Weights of a small mixture-of-experts language model, trained from scratch on English Wikipedia.
Experts: 128 experts in each of 10 layers, 64 SwiGLU neurons an expert, 2 picks a token.
Below are experts of layer 6 (counted from 0) of a mixture-of-experts language model. Rows are named router (the router's row for the expert), gate (a neuron's input weights, with its number), up (a neuron's input weights, with its number) and show model dimensions 0-127. Each number is 500 + 50 x the weight over its row's rms, rounded and kept within 0 to 999. Numbers have three digits each.
After each expert's rows: a language model's description of what the expert responds to. This comes from a sample of Wikipedia text that the model never trained on.

# expert 22
router:430478491481581507521567560603538518561569495502510493424453499441509469408570470506522426538562471516537512470531481522513466447522449438550481584458516645497530470498509412475525587488578491337526480501535516582457493492440563516372462590457445577578500527469508542545516501502555538447519463538470541544506492474574561510494490501470431429515531563509411547559430466447423511463509
gate1:366618557437488447512532457536535537486500453523444448502474482470451407478518523490498539541500467442519481423495525397472540562487480476502490514527477418506604493445449515437536488497639454512542532510453508459533421534485545470570548550460464416533562561520503507485603523408426514478414443485516498481463481656485481423508476450561512630478542455437500472451578470495475535505466
up1:522534522519496495495526480479473571526509546524464490490509456506586490433583435457536563485537511471500579418574459495492535533460507419547447549505476474463450527453478624487541427498437558498436454478584454485491471529580441556525476483518372471606493517592528503490444442433518531492456538480409389440574516589589474427422500472437471468499535549540468512528443608500426416421539
It responds to: Pronouns and relatives. Pronouns as subject or object and relatives like it, them, they, there, that, which, mostly in running prose.

# expert 0
router:498564547408559492501551520551623456506594520508517466442432456450580536423506451492599476517558527470468522497524513492474481489511439485477506598546562558491519414520505437455598621539505440383471433519526519556482560555437535528407512596511523486502474545517406586471517506435490481516454425433515503519545440466503611542505523542525449447494536491537427536513447503567473569450422
gate0:472504574483483606446499529562473502546541409389521558439460548566549578442662469485383485558593512493463533522498445477547462503571557503555471447518516540471545469590464441537509498462448517454474457587531531481494519453486474529458506555513468516474439570504451523538623462521471525494620467494496441558458525445440482479515486570427478436538516507509509476585429505532482502386435
up0:486554589496464501593549406574545448495488422454537465491435542451570541477585598467535424553523587526458503402485528559460586454554530478556471465620557518501410487536568429518456518499538522468457404522497488551523530419512595497448547630405550507505517532475470470452504516463533486494465470481436484497532533447513522495508448507442595563525573510468503468510392516495495595502516
It responds to: Punctuation and symbols. Punctuation and symbol tokens such as $, #, [, ..., ?, !, £, often opening quotes or math, plus scattered word pieces.

# expert 12
router:399493501471576517503539487526570495460604513497541484439481527551516436454534501505582494551559480539553561422544516483532506417530331483516467634469543568532514426488474472498557559545568496406497412527523545539495471473439596505477465663517497519539536480514459586467533526534486533469427419478449539521517488499568578542456517478560496435465542452480504540544439414553488499470545
gate1:449420514528482519464452417422568413494492522398432458528524403424516493507537452520629557480476503456552495567458485518408489546488504549484514555501448546532446430414525462507570578518486620525399539521607441527504489534432505552543425477499487458497533497427412503465510510445504552572478426473419487496505533471512523447507484492523438388466472477493502523439592376526470485463471
up1:390479587442537504527473508506581457506446547523420493558573498443485470402486498487537473561532544409597420523561436575583467562513482442447523475466487503457439509488514547481499554491476577479488505579596405605515494438538429584522533446504483389484509538511467461558476514553484558588487512521439417494588555437466539542560561501481458540542464452574509458470506429438566513519465
It responds to: Country and place names. Country names and ends of place names after in, commas or table bars, such as USA, Germany, Saudi Arabia, Argentina.

# expert 55
router:457571530461508523445574504556511481483667514511462460441487500473553440469471500516587483550505552528510490463551515486544505445475424449465521550483504613514411504478497444453580660577537457326479443502580468592498460522490561575430479604493497533574485501431471559460523484482506508520463463490467497515517520477498631542496484523506473465468563538470500485529419453505462553478450
gate6:489514493583489474578541532597553400415460413487556461601503486543511492477571487485500378571453510443496436406542448565457494507544532500543481541427430588537568479421498533498510519542512531463460413488479501519520489548480477483510505576528447560460477439436544377459543420439492424541381498462535475422506483427547500512438457511529558521447502444548466607423483467490517470453499
up6:512464493536483454518525491596524415374568515524504501609466520469541515465530440457425466534569584481445512442516450441561486566480497582523434475518470457553562518458532467454474482473539524430450356422519499515486576528503478457484497547530407468423572456482509514454607494496602445531564450454555502435458558541465436507451435450547608594564483453438481482558546496517521491477537
It responds to: Separators in number data. Punctuation between numbers in tables and scores: decimal points, pipes, dashes, semicolons, ×, and spaces starting lineup lines after match results.

# expert 34
router:481532540461512563509587530550525475531604567463472429515513449474496426401542518509525399570598506535451503466596496495557488521561455459546458634532475601554506422548499422458505607533493443418530457504563518491511455543435584500444518538488492528627531524514431559529508500516456529453472513554503511468467448484498611581529488501485441459470519551526519454602457474526451568423482
gate0:505468559544580521538536483516580434410463440448492450544601452531398506513473486557481530569380543568573434576479457514503555455553529515457616490548537481442502522470478479493555526565620612453513525490534413471522478529428478484541586517553489425465417465410518422527543491566430489561590460504540474509484515449484522514501481522411505512522487470526474475501567462553492558488607
up0:417548507573419467558528489440439543469530450503462557519440506404569568546502506534502505458518460501537481448496431469490482478541534484488478584518496494575525581483541533519479553529433448617445572520562392499428612543507584452514479413449432498535488463491576475433419414441620511507432481545547467504517566515497479538455365493512540499432495513468496590455503440562515454540540
It responds to: Spaces, brackets, prefixes. Bare spaces, opening brackets and quotes, dashes, and prefixes such as un, re, con, co-, non-, plus the e in Reeks.

# expert 3
router:490506531501635507493631497632577505512591520498453474478483496452498429522507543558518437508594518483487525446598424522548491441502398464584547595506502555527556448470513447466510594520460416508509450510503516586522501518472569516388536598476466469583476500505496533504532488486486605437437438497463512486509484465500568550427500566528456405458495490496465449495441472502393531461474
gate17:457497609397584491614506536457465356455517584564410478556520461449545536501481504500502551525556516630443452530492512571558499471450511506492495516534517493461560562526494610530472494625593520467469556518405435500514506465410436500549574593506499531462561515414493501518499448498456592446549522519523560526533560549446489469482540554506462525515599508520458531474510535507475458548510
up17:496501579437449484595495554567449477480510566579484495567556404419457467512473447503456532462563506595445539465535484489545475540439500463456477495457569476481546499465483622530450561632563450512524525509400507589524448425467452534483585563550501509537503450473534507500564524462521594400579494505492513503454515528416431426509530513497460463586559529617577517506470510473480421497446
It responds to: Coordinating conjunction and. The conjunction "and", often fused with a preceding comma, parenthesis or word ending, plus "or" and "&", joining nouns or clauses ("rivers and streams", "2005, and").

# expert 62
router:375503521486506608495569461597581467477564455501485459505469481478534524456531535470556413547505447535483557467559505487508479383486422519489537571455519547511556435459540404453474510544515445383498400504586543582454465507431544523432492541508543482549496524538491527518540490464503551521503450527477550465460479464566672515449458565484449409456497518447441508502387445521442496459534
gate3:327519492439501457393524567552457508588489477457495582447581500534577522538453500551564440558552488525465464486557479518505593552462541454536438468378543473414527468480502466519607514560526509483476542498539494468419519470413561525524506564531483472499500566415382466470522526557458389459597481514471536484484554500433519511466506573495505508520447467447507426534571514467471503475424
up3:556444557493525479500513506501440471522435439516495517517484488465451491421513500582405539570470554586603538475586580456547447536483385445549543489565511514430476479576529394449524516537549510494551579450464507571517379444443444495519522487352546459530447576460492572441635454506479506477552489527437473532433519474528450571529486462470498515474550491552495540525464448520414516452476
It responds to: Paragraph and section breaks. Line breaks ending paragraphs, headings or infobox fields before lists and sections, also some -ly adverbs like largely, subsequently.

# expert 33
router:440543530467596553543537486609514524513637549592566428442450502489584456401500497481532482532589511495480550473526517536565434441484442513537514567444476563485537437519469419458495576503476435417541440552532544527557474540492567545395490552466428510526511538548427604515510459493513522479496411507431508468541453506585638533471509513545432458515528524488486486530407436491470528502463
gate1:476525553432510378555536417596488557509513547588527524572499515580525504436488449524551499462492496579438497538539458487569541417432542456485518580410418505579524502446425483552437466489481503459583546457517487513474455495506468451451490593470440460449532528490476558412377504475564520613566529523492447512495485482532527460496503507508461472529441563542369380523546458543547559485521
up1:489505616494506428467529499502480558516556523546428508573503511526568378411501482472562468519460551474516588485471471439512498448415627512456505522364463469514546558455460514564450477522431434465503498413485462435495511519502495506423444514463442552461525475468415544459483427494478465523544427580490478480395449463498541471508540499563401466494537455458379438514479410499439593519533
It responds to: Name-initial capitals. Capitalized word pieces beginning proper names, often surnames or species epithets in taxonomy lists ("Rick St-ark", "T. Rama R-ao", "Danuria ang-usticollis").

# expert 19
router:384501571402622519551615510597484499412585544478478425428491474554506508472573516525512501518533457497497464532509543491544425464539386511496492576477563555465543448558485442475532594498494474457484436542569500579520485531462557509424495552541477575553528498491532585438567414494438555508544514480544484533486460553507636501547466520456436518520514486536432565495414464561503556522528
gate1:453541476444528488516503438464447528521513533416438533411397528516468489544476501539611458556466536510588484514455565480559461524516444460425502622512536442546555532434395470482416496501460500475511566458539438451553470489453583462455506497515482467505528400539493492563457447523496585477575396486548643506403503533515550485558571495540490515428516499471556535406487551552510395511480
up1:493491532491598510544456364477425375482392473481488425542516541434465537485519486465510501576444614523456472443523466533429500529481569499600410475481497520523573430525604562506505516465462464584451472459462483497502536488574491524506434496420619479535536544429444485439560550503472524511434597489500433494551502512503538437483540497563503507487493598581507503552577440425547480482485
It responds to: Verb and noun stems. Stems of verbs and action nouns before -ed, -ing, -ion endings: concern, host, review, support, fund, conduct, thwart(ed), pollut(ed).

# expert 16
router:470616522434623477538538519577534496488561628560507478475452434570490379430519509561555469562546467546522566529559448450494512530506468446568477593478458582489542491492482436476517568536535449419535415567553530517499539544420553549483508603528466491519522504506439573496583493478447472506467432466520513488494507436575622465456494571498526421479459459532450556516454459527486561452534
gate1:473500454499587515458589442558430465420510454500507503461426531477515585452587529542573548514536517505393579501489457521519536499414510571508397500487428627538446535566508551504512444523476458470462418447452581496604551417567483618479414510517420409506512560530514483435530502535564541447516524455556503528497552518464482537467496468496536443428547543505431550499464522433447505580495
up1:472458434539497506540466530506481461501463458504536414565472475516491594447535468540500489477500503484431489528429439495557548528525512578517498505514428630471449504481406518534511513478519533442521493614516474546524479478469377550506454478471462417549384542583458538549535583507575495532561578444619464515453470476461454559486451454528530460451528410570355499484588571569459501553544
It responds to: Word-initial prefix pieces. First fragments of split words, mostly Latin-style prefixes after and, to or of, such as comp, inter, dep, red, bl.

# expert 58
router:460589536492547510447517563574541556403574526537435412496539513538483456465531548487531478520522482489527571469602559497473449406523460473478562624531492580493506444540492436453528636545475467404522473505532526578517535500473556466419497582451460515547493500464472510471485395436473459503488425444531430420490471525568605531489511516522445453465566493475446428399440409508490547463516
gate1:492571507567533521463495480590502469558563483541461553541442493406420374502507522434554424543518514528488593499555559458472546393453521442491512506474531535560428499479497455452489463533450482470483485471353540553553512587551547545474419593468486492532471584473377460496594459475521433480416455572456476508462456503519514411513498481541423568576541577459475482488544482557492538524535
up1:448463492502526505385496538580478483470507425511432443567492482473511409480439474452598551479490529574522582506472479424573535504505508512472458520517477577509345484465486548512508528510484496450476476544496410487506476603510529474483511490481546406510419426508444626476396477474545558502507488448561435542439408476455556485434494469582482485537523481511598500522521377573554592491447
It responds to: Saint and ordinal names. St., Saint, First, Second, Old, Port starting place or personal names, plus = heading marks and the word pieces end, ast.

# expert 50
router:449503522448621538502590533590621483464602519451515472471487515509526454437490536517585447523473428497468560489530514483494529440504388500523521585432421541519496456426489435466589607540508405454466436541548588558494510442399561527425510554494576489547494547477374587460520462456529498480413449470465476516534451476557573577498461520494452496505461522491448545484495458528508505473516
gate0:349490498529639499551573466547568558486517515513448465559498523519514463533506406523558403534485386546509476513461436481491566571442542432494473468562457474454516549418489529451469625512459465438527395422580581550524364451485510516533561507468548418502477497502381524516514459474530493501512513532517417473496514445450449511488544523487536521508523526578484516460521479582516516569471
up0:357540524522539465575505423537488534455617537563484505559490412545504502543489455525491467532485442585474468451509473502505507494462506398511496487518522458562532456412569497547475567537463470467462377541537445490513366456476433463502561510460513445372553551474459505480457518416529471453534601545533505560618510381473461478471516517489497526568432488569469454464527448460522524462443
It responds to: Nouns after "the". Common nouns right after the or of the, naming places, institutions or times, such as coast, government, town, weeks, military.

# expert 54
router:455517542405597575479548546550548520449607502520511438479473564503558406406568542448541464518530519543534540454550493486589432419512409513475470563512542534442484466474488416455519598538501449511531504551445579616519483541459583550449514605432530527562520436472499563434526471511450486476475416529472467479557476520531608513472500549424439477446524522505477509483432413496440513456444
gate0:455522469473535465450496489493551541513504501537592450498559420524471449485399502555535485516553516436547425356599541495407478442585604451467511521530518484453442487541574494508449564533485477493446528524415590479531525474494547471443560579558569548492568480509526633544513547475582548547408463538437535530494383467475453486540433456531557541562480472530483498512518506522578420526457
up0:633473467557476528546498520388419500420482463440442503495497531478554465534541477542492503493472471549434489467535596517536421535479435528558557465493464509609607417492463585468388501497544535534478471547486505510476518503438487493443527505478426417532489526462497480408466514476501518480478599372453513507475534445593538460524588519589471449492566454513472440433464590568569538540562
It responds to: Commas after names. Commas, often after place or proper names before a state, country or person, as in Dekalb, Georgia, also numeric thousands commas.

# expert 40
router:472536505409586501439579562583549448422587528556487466447506500506596496452486539485581429480518438550558493415600481439504526431534457537494533564520515566488553491510480389465548568556528558400432473596518528571466537502469549494433559601465522506579474526481461543456515546500566590440510485458537498486466481509556632595444522486454543502467462515507497505497436450443473509531541
gate1:591463531562434482485462513499619469494570490539432486538450489543474481442482453462530491454427482482539498563590529494477396483470471515472406599524515538559577509554448443526587450534436468387530404439529463526540529493522505535489567516460500499465424456552510390579422513546493428515466483462501465468539517604560507515474471543412419584464457465532446500553415558485536525401507
up1:525538483489513450477452362479539535474413535457475504487491466428510447435495554460542452531522609430507518526531444569548556445466495555586591578489558502429621487504523527456467446496449530467488456528499488459565557491548423455551606589421573526535498532530477432502536501555558485545484592487524481473397507381451520525461554468509525600490477545468544525501452369507494463483514
It responds to: Mid-word syllables. Syllables in the middle or at the start of words and names, especially ran, man, omin, molec, as in entrances, Franz.

# expert 41
router:438511548463568501442599548554576539501625520526548436502495492549561460457511481490546456602543493496455580420587509491503504471484433514596565518491457640473493506491495482418476563527439536448446437574502478495511532495444508491438508563495481529617524556439513598461549521496449501482483424564437558465511496458473661534518534557444426464443470483462511443527488505535451463431509
gate1:577611519495556512530546538434495500497501606503451463582500418564482418469478448534509518459470492538495495545536611453492528564394469615443491549568470542477567505460502542406493500480571568449537430423489455520527459433577496580596552515461463448560469495397450458509501443431571427441535448575460585472466480449521495448541554472527539464495448437451486519531474479476464520578516
up1:630561582488434568524530474519553432526493472480572478427461542508512460531568565561525478446507429483540622456386412542512508531466443476530441439517389577480519560566425393458426523496537556526467559460551596430442524412464488497525545479465423488412455514477577499525460448477500533496543557477566501476529497521483530440524460451514540538428595509472526447496518478458525488569506
It responds to: Mid-word syllable pieces. Short mid-word syllables inside names and ordinary words, such as -er, -or, -al, -el, as in Metrorail, Warrier, Frideric.

# expert 51
router:448491471469567556507656502532589497486632537485528427509469488470484496442565504529466525569469449534537522455508560483544394426532345537502567576485460538540487464458570408493567604545559499446484484596470553520505516492462507550481518579512479540580522524523453579485574479527465495466482445541516495460581512480574626507527481534453452412479454524497442544502504458515449532501457
gate1:524606448537490565529553521516495446486467501454479496530499554499526487512617519539448539510574463527470420435477565565531540496587400563453636527468516534511471408459558519495532514494504448502412531478500587408384454540398493613500444480570403513469537504555440522521578384499545528528507528477433481518521514499499505565495546509428579393491504464479462567518469483479508466551543
up1:527457531447471578503617562543587404556553527480483395541410558473509552537634510495387526448514452488469401398489445541473471465513463543523524487515519515481404468498522468572540514455425446467456486437512597423451516440459502588454517391597471479534514492515450594488504449468581525569484458440511468545509496461507509512525534487509542419449451544535527505463430457464526476514481
It responds to: Section and infobox keywords. Paragraph breaks and key nouns in headings or infoboxes, such as "death", "birth", "honor", "Turnout", and taxonomic family endings "-idae".

# expert 28
router:437530541495600546505586517526515491440605532517474494442458523535529405425591479476510533567530492534533545504590525489592531438463429428512497590476501589454537468456523501513471560540503472390415478515507510510491491518474524506465504532483459542567488529416380584507539483517525550511514418505483566428517453490561630516445475482588477432446459507536402530496431477459359517502522
gate1:536575633582596481490596547511546476542577495519514443472499517538428464426545488430453479465512501524504517539534457475543440443443494470486643533532508547489466509439449484427371503414464565531465450554508480461518458462555507434479430527492439501519526561562526477496484446408476478447514483576500568545545425450503469511438493481547469467499401441405445495560444529616557515517548
up1:446453505536527488515484433547341532468541488437347432422503588570524472571487501458550561462455540599431524516539559485528521493515551443482432495415531572552457563498484532511488475474404490526406466515452523533566576531556572393477463580562529543531462468485548460528532457506549496561553529445549477448417556483559525468559456541453454537474586542500463547492506513506495541427500
It responds to: He/she and name pieces. Sentence-start He, She, he, who in biographies, plus inner syllables of personal names, such as Gbagbo, Panjab, Seymour.

# expert 53
router:457542497471606509474563456571561510417643549439508480429482485448497503434503500521528492553595479591486483475611490496588512418471395554517483651510450574517485516522490379468515535552484438447498519504450556550510476493521532569444527615493505526516547538525498572450515518449454524462506511533505511537532466400564597575478438500531414455500444488494454460555451478531515522473474
gate0:527450540539484405455582476478488502455406497483558512543456436520592476462538493457554505492522510478499502478407484445463546541566558503455554524405447581562543478515442491454503525431509455508480473467576436575532468483593590571492510526452526468545498501523477479558518382493425496550452496538466657421447485447557503546438414436387491553481519427610514433499459454472511531476542
up0:491478501537523432454496607558502548507449449512486480561518587539428525504516507467455564505483530529505480544514482557420443532524528470487503515444481490414548537466627511543501490479477471523598460607555455475459463579468519523409433511496479521521419445390469472506524512508424466497513418497483422571539337516478557574620496539435535499558545513364456493495527586461490520491568
It responds to: Arts and field nouns. Nouns naming fields like music, art, social, football or television, often in labels, genres and job descriptions.

# expert 61
router:467538498485611493493596573577541470526596585482505404467482501532501479427489498541498445504535552562558484517507468568476518482499318464544510581513578612491467427553546411466524529521493454371490452487543494497516542567472554560455493498441479469577508533449552524491540479479562566507454476515580549427487465544585623514505501561553470441480540524521470485477483425520462553481461
gate0:527520500381526462435481496522429456501507554485428570552569558625476482586484526506508499557465505521581491489392409513495531523410524532486483497530571567497450503504542504457697476586476430472497533498488522495530535545499580575534385488500463557610473507513553551518501380492564570494516507502581534456504470511501514528471480564512528389556530473503466530471554444488570496513493
up0:492554421506440465468532545481546495516445486595419355485522479496431486526466495506528477419535548485581497444533542467519479519571533540498433543473542471451474476480440472547506523564598508500588495472472489519553397510482424499566538521567524481478474613503442512521496504432566491443435542571423381510452567440496478554484493397541568489340419459543541537480459536545545472514467
It responds to: Single letters, non-Latin bytes. Single letters and digits like i, r, 2 inside words or codes, and raw byte pieces of accented, Greek, and CJK characters.

# expert 52
router:461555540466561519485586504613571524453597544507479473480546510495524434463534547480555509560552473553519561494567559506536487441455429488573457514497499616471526465472537429440521668530464501441498421522447497598556518512410544522394512604523469433516536576457460533459541566476518517427483388488495512508534562456493578509435471511466488435480485468511459438524472432491438581482528
gate0:455539491491490460609427501539552481587411474506479501533525427482416394451559607532454501438512554468510532504547584490502562453461429473395562528452518538401506506483521609471498581459516558473475527517544451524480558591504471527499484571468469491476505473495529686510470473544550487471449516557431544504523505510505520539562445478568498616529501450501538521529463445563523590535577
up0:517563598560478456532525445505549488538452396576506549424499480514502461480529597570464520424557543491439542532530499454505465509461549528475453422451562583492476553375502486452533565437430536526493449545479496515487462481449513551622449498547397446511425462564533399441531434583508398522478479523494461422382428544503488523471445528534534493484434492519496464495511536527546591531575
It responds to: Table separators and connectors. Pipe separators between numbers in tables, commas, and connectors such as and, to, or, as well as, rather than.

# expert 17
router:422475504499624573509536511559587447485613471480513444394508508510527427460559559455522491469542504596496502437533504493583447441517376542487488596485484598560564445561409437460541565498546462421522501495471481603510528549439575536480483611483445545482514484475430544513532504524505483497523427469469494489462525509566594507518477585467463524504549514501394468564444438517454479465506
gate0:513538503367600428493514501542529485514503485488469486510370498481436580502460499635501560515530437643500482495545519439426545431554522507479511445421532594417430473501440508530507536531491429545467549471591553608507470450575560456457523494487448546481443492564491498557555514469435549523563537473455497588546453432451528470503540525467517493596503513532460588480519509542518452504580
up0:481415550580505541512591450507518498492566556494508509480552606498538358490434505491425422482479529461471518454542553521546507569473510491483438556547476446552578541506551488377480521612578476492437486498431522518477524462483449449450546561504520453533485562435483557514513435519473475611537473485480530529502478470503510405491571409522416519510453521547435377560404527530580528479415
It responds to: Infobox fields, dates. Values after colons in infobox fields, month names, and year or day pieces in dated tables and lists, such as Origin: P, April, 2009.

# expert 13
router:483575545471549483526497490588528486402590553560429517428520519500533474392520523438536442483488432524531498451589520577545511413507377484551525614435440609503489495528544476530504600517491521424528512492558508561418478463464549534412456614501495466567511494493447561465547465480503422474445442508502523450582468495527583544487483516492421461446502492524423476580425444493481456441508
gate0:520582514489462505437494495585506433554561446583484540468522382497567592568476532472519438488529448494524606519569364530518524500520470518473591497585409535501394480519447450526504476470542595507423514506438465466525444522422559590457501556535502495562404474493565468592496460499524526478441490546492529481543448473565513463490559493409528497469554523498519533584472374542495548552475
up0:495488492482549494429487516542475449518538540520542513505539485482476467546535577563454510494409541504585405541353628589632540506510519448556468483477608475406508508432491562515492422434494473501573478512523598497494560486549504521584460518501546631533598508491488460550460513498536492461531552584467436491485481496520487490440526485622450520573412454503489572502521504459505480558550
It responds to: Name pieces in lists. Pieces of proper names in bulleted lists and tables, especially direction and colour words: North, South, Blue, Green, and endings like Sunrise, Fairfield.

# expert 38
router:395559541511611535519568539556608547473561493525547486402459440481546450455502459502546456548510466464526534472539542527470560449521417545465502609553520553499486452547481421454487567541445434433456482531550525479514528485476589536393471543443542524486498484498376520509573473465542520496469473466521500515557545468538656556522457560559427418462507430448463471506483410527442532443465
gate1:483492451507563465491542454473506549461537447479500500448472502501455470413462447491448393600514497487462546480563543516580507469462509531466475550501567511397602440478479590431462479513513482515529556499452512501533560513514516533476446464498545433410557557501442510501528568486509372552415541597468592582486577590499623538446475461530508555492364529443545552490393497481432498513495
up1:525456486392560569461518470573480470506443505448567504497569499439421422546567462456480456485492492435481601516519493522420572561374454553534447564503496533429539489565438519386444527520420549491498550484528502505564495550472484553506499472514598501472502540541468499567511509525478455522375575509465490529487459554523519482410503572551499604561430453431574486575507493556517590501408
It responds to: South Asian, Middle Eastern names. Word pieces inside South Asian, Arabic, Persian or African names and places, such as Mah, Ash, Bah, Sher, Madras.

# expert 1
router:467548552474608533431525465539536487511608522487518385480475511535476455428546508558492472538550533523471536435482544515553498503545394522612503587506493564437494569589476378487548607462474481412504476575585499533461486531423575516403548510481463502572498560480465568520541434468497473534471448465432532449487485475548608472520526449449457465525501519496420623456510452510451540470501
gate1:564476557596455558540541477523586527493575509544503556446540443555500431557366498549506478402478493465475592463499472494423527468561528568434502513475520572516567492540528508521494595553464538423547447556490504470544450507494503509477494489416572405413475470439393449435566465485532503587482479549495471473472424393512469602550431527511500540526529428454459401503481502452421528473486
up1:449550452587505571477432614567513515511474512524573424541443488472403423482469452577456509562448523507589446509506516509591472505501498454537488554508480505524406520455461515423562379463572486562491507546538434498466496550542513567499519547460482567522520591527566496483459498501445515486497533594568544543600578530484488504462440513496555423484538473537560661503552440442450479548562
It responds to: Wiki heading markers, word starts. Wiki heading equals signs like == and ===, plus word-opening pieces such as gu (guards, guilt), pro, dec, dev.

# expert 21
router:472605533454641459499591507587554478428673513525498435486445440566542515432522531473536454497594443519504475443546504554495467407464435523569550583506464568502518459425442427464534615550483449405464459516522498555443505459478545506460567542449487433487471593507448547512526479433486460565470482459479527546523496494513541543485447544472439432498465585476470477529449499493474480499533
gate1:484563566597672561471482474428520504533579460520492473484484508592556500518475507571560468534521499472494457473477522532569470403439492504623473486484518468517512588439527508421515606453507484487428483530558482492478437384428494523432403453392466566495426513536406516546512500433494507485578473510498489493521504513518496509387412547408442575447502515453490525542538462510498530485470
up1:519449453513400413502503508488541468483477590433474557464503549424428534486541459552474511455574581531439566550523528550498530513562580481487498607566542502555449535417407516592512435473412575545513487472464501544510530568475526459564526568523494429474485530482564530444443472526513397562451489450486443474462590600499439530490419527615466391440452547493473518457471519476446494452512
It responds to: Adjectives and adjective suffixes. Evaluative adjectives ("major", "important", "popular") and adjective-forming endings completing a word ("cruc-ial", "decept-ive", "var-iable", "Mus-ical").

# expert 60
router:453585541465596525536607432591567473436592531486466474413437457513495508488479500514543508460512478517544564540597485576517455473495377547570586563447491534460527480480537469413491614605533461451468439504490507502464508474475525533406523515522484559549498504565454560460562487491468498485475451450395530468552506461538619483485455494464481486420594471520452530468447539567405519456478
gate1:456528564468518525506567530525509530451511521520472438470558517464426426514519583496466468482530467557504518508592494534545571520409501577552490486398498641565483373432578547527482525500493428439484436430561478499480492524442564591472627515559487509542554483443464481569485524515537522491546501543500493509483561541540555434586604431545454500492488462412507615505431515543425462445530
up1:587515497588503538510557473543481595458442525511431425529462492473476512471544526526452538506561468533457465597516460547497541539511499559501649542474507553555569445451579507464578461512511465546533361557518435461429515464503457523467587492518486500516532512425534503586506524490606521445561508476467531516443503484436545471648559484520557474510586522409535552389432496571462523530504
It responds to: Job titles and roles. Role nouns after as or a, such as director, professor, Secretary, editor, assistant, plus mid-word pieces like n in ornamental.

# expert 56
router:466516498514611474520648521543541480393625527521473526489450468567584472382506558479521473522503512545513504548480536502516500520487430467489578590498573593519479487473463443418522649508442457392472428528477578553493515514450566529461478534521480445529473514457467532438513475427519539450503464450444474500551533464587590543513456539456524484550532585527464571526457459585476514476518
gate0:518562504564472519483580414431522449542445487591459440527570423515457531448555526531564481511490513472426451564475446450497459475554499454512535589457470480347517508356604493451492516491511562502462504481542501486470476456520454586547447543471472452494555581545513499428516607519507424466568482504491522530550516538616544543456576466448564546542466509574470525549503374494521456474540
up0:542392430480472494487493405475485557403462449436412458565533514549481497536499542403550602569484429414538447542502464477537489517488476613521463505453403507476493368567408485389496495493470465512473406483439492514429419409511470553472438519406523483549518537543546486517507611542519543568578466498553527501448483525519501514450514485438466570501462456482451543456493559512519442496495
It responds to: Adjectives after "a". Size and type adjectives after a or an, such as small, large, national, plus hyphen-word pieces like -winning and infobox "- Height:".

# expert 36
router:456518558421576531518591509542539484470590538545480466493488466497554578401569502491526428518557424513485540493578498546524565399517481516486492686477450590458546501525511520535583541566487484429525478480538549555507486467394554459382492567575529499577520554474412551459534549531519533478446502480508544498545512458505631490470486539483435466476479542502485479537421515546405459510502
gate1:538518579574499495526611490493528495548453461591464505510501514516502539500476488469441508558462501530476480542529552588569503454452524451533582609502474615599504502446517529470449524428546484440606452529521484483499566571491497500540418513459486524413476513530489523429583471503481374540489466528432443398451471561551512490553481562453458414495474455531397419414439457418518423540457
up1:517449453593499365452535479482483470518448507494501473478445550458499446497477582578538505490500568556554471549593526513578515488572541520448512550521535508494508551521516497495451499374552509527466492490451428449473506629434522424495500447487494407362478518568480538511496526489530498447478484484511497531448444537524532395528451553517436486369463421360541558403485458434475546490529
It responds to: Mid-word pieces, common nouns. Middle or final pieces of ordinary words such as he, le, se in cheapest or principle, plus nouns like tax, power, money.

# expert 14
router:401499523435589479499566512551561477497640517492496483436454501533500497517541492496485412591519408475463494477572525510537507499518384446485460543453510575490540385500526441442462623535511454449511398545495492581536520560476524501463527520460503521524498460443436538540509468456570558499443405443465506497465483525559587546510462566429485463427493595501448536521380444469431528426523
gate17:433499491532503528466480570526452469347458453546538519520513441489547443523479486494511563492501486552500510530514401477579550514606564514582574496542528542481549460551552494525487561482496540589390552523500531480460565374493487437536557450568553490493375520512446515539423428460492509541438464470432465498526470640438498551529492532605522421487498534401521458444559523484518548535473
up17:378468523521523481512505469453467517447574516454458456461495547653519477499495447438606426562554491454524507532554550519526486552502478487536518504446541436472526521590494403477463483490537453445420516361607554481477537598545431497519523436480489503590579375462479492496465432509578446521434493502530539450505385514560523521550528442472602507561490452459517525496513538477538463534475
It responds to: Adverbs and copula verbs. Adverbs and -ly endings plus forms of be and became, often after was or is, such as originally, also, to be, being.

# expert 42
router:474507521482608564534591527586534542458577471527505488507515439530508384485508447553519492562514513486476520457570518583557523429510406572557496588450405560414504483525441449478523591498485490376491459495575557530470543481493554532467534587514482528543543532526401625542486518480586512483538457457501534495527519493560648481559458537514414474513496469488446544499425440458440508507484
gate1:483523429452463424490529479546549509479530471543578417498521467507396441551429398513474441539467497521472493531509493520508449399481488469542466486530448442445518434483477477532429547477538524428502527403619567486454453494398479444526506501550451566518587544480521503452475563542514457452519562489416570596484503517497617394465422619478459489494579550537453514402491502444496490459574
up1:470451575456545516566569450520480490513487512473402487452519554506570544523501528474414400480497505546546562492484422515556492597471524564503504487517535587464559560590553558480495473500525467593522471487478485420501515534539557442451528518528541584420441438506522563539482497401525548502517630451463464472486521568552401486493544460575465470474407444395487495552552587477412409427476
It responds to: Section headings and taxonomy. Wikipedia section headers and table rules like ==See also==, |---|---|, plus taxobox lines like Class: Mammalia, Order fragments.

# expert 27
router:475544479508596526509537528625516554441608487535461478474448466490534476390481534530534452636546394513434472480565459545517485442479406469546503566467540598463505433548466401375509596533518480459506420530535513566504509519454566508422522512504511452615439565510460555465486426459514485511495557531482530476533544508514567495501419556483474422435496495508399504466453457525465527474502
gate1:509438477491568462436523510444464509488454471485536558535444497471439487519557481481482503488460443472516442519564478509476521595431468557517475486556526449529552456532413465582546546444477505471574537528564466531504421474384623609507574470585469551560453516505447430477508553528360540485386505493593432433514404576414532503541474571479513513464438480478550479494500526593561551500537
up1:537555528456575549506486534458514486532478501558496471548512507479527479500479544564594559445494486569563467541520438524504440506384497545420435512559530591522547541541528574521393586472491529493552558485436507475437515440474493540517484546465546566440548615460471486563657512484517572565537430437526488485548488456575515541537510520544439620523552505559539503512542534500537541608618
It responds to: Possessive markers. Possessive "'s" after names and nouns, and possessive pronouns "his", "its", "their", "her", typically before family or role nouns ("Saul's spy", "her parents").

# expert 35
router:434533537512608520480524561567521494437605527510485413467489576463540448390551529536566522562582431535505443445519525560576481483515340469543496635511471571510492435465464455496498604519506429377509459532559578544469430474476593509453485597534532457558512530470431536464492461482475511469433456499476471487529516530543536526492528460497419454477553519481480467490472425566477471463499
gate1:458400468484567565518485530528644526557475429497557524497601509568476490513428479559521508482452531485478436559497476604522439418615563511491521508490485506402446519504474391471470485560476547507504530488472522499424472552534538527447458461555513466508451568492410441448426503601515554491420502570500631604556449546458528479551427503567546468537485482525545553493472469519442511533427
up1:372522463507545503521475598468513546462528477475525472546562533500519460463603471521502561470493460472389512527436519599523452486455501552523648538509392474498547440516489418464547530482510446435489537533559489427518461543509497472436484466563556523465431449504432531520445515577379543538415431429541464596602463533451496461582554524533467499576603533481520524507465558491527499530494
It responds to: Place and institution names. Proper-name words for places, states and organizations, often after New, North or St., such as National, World, State, Maryland.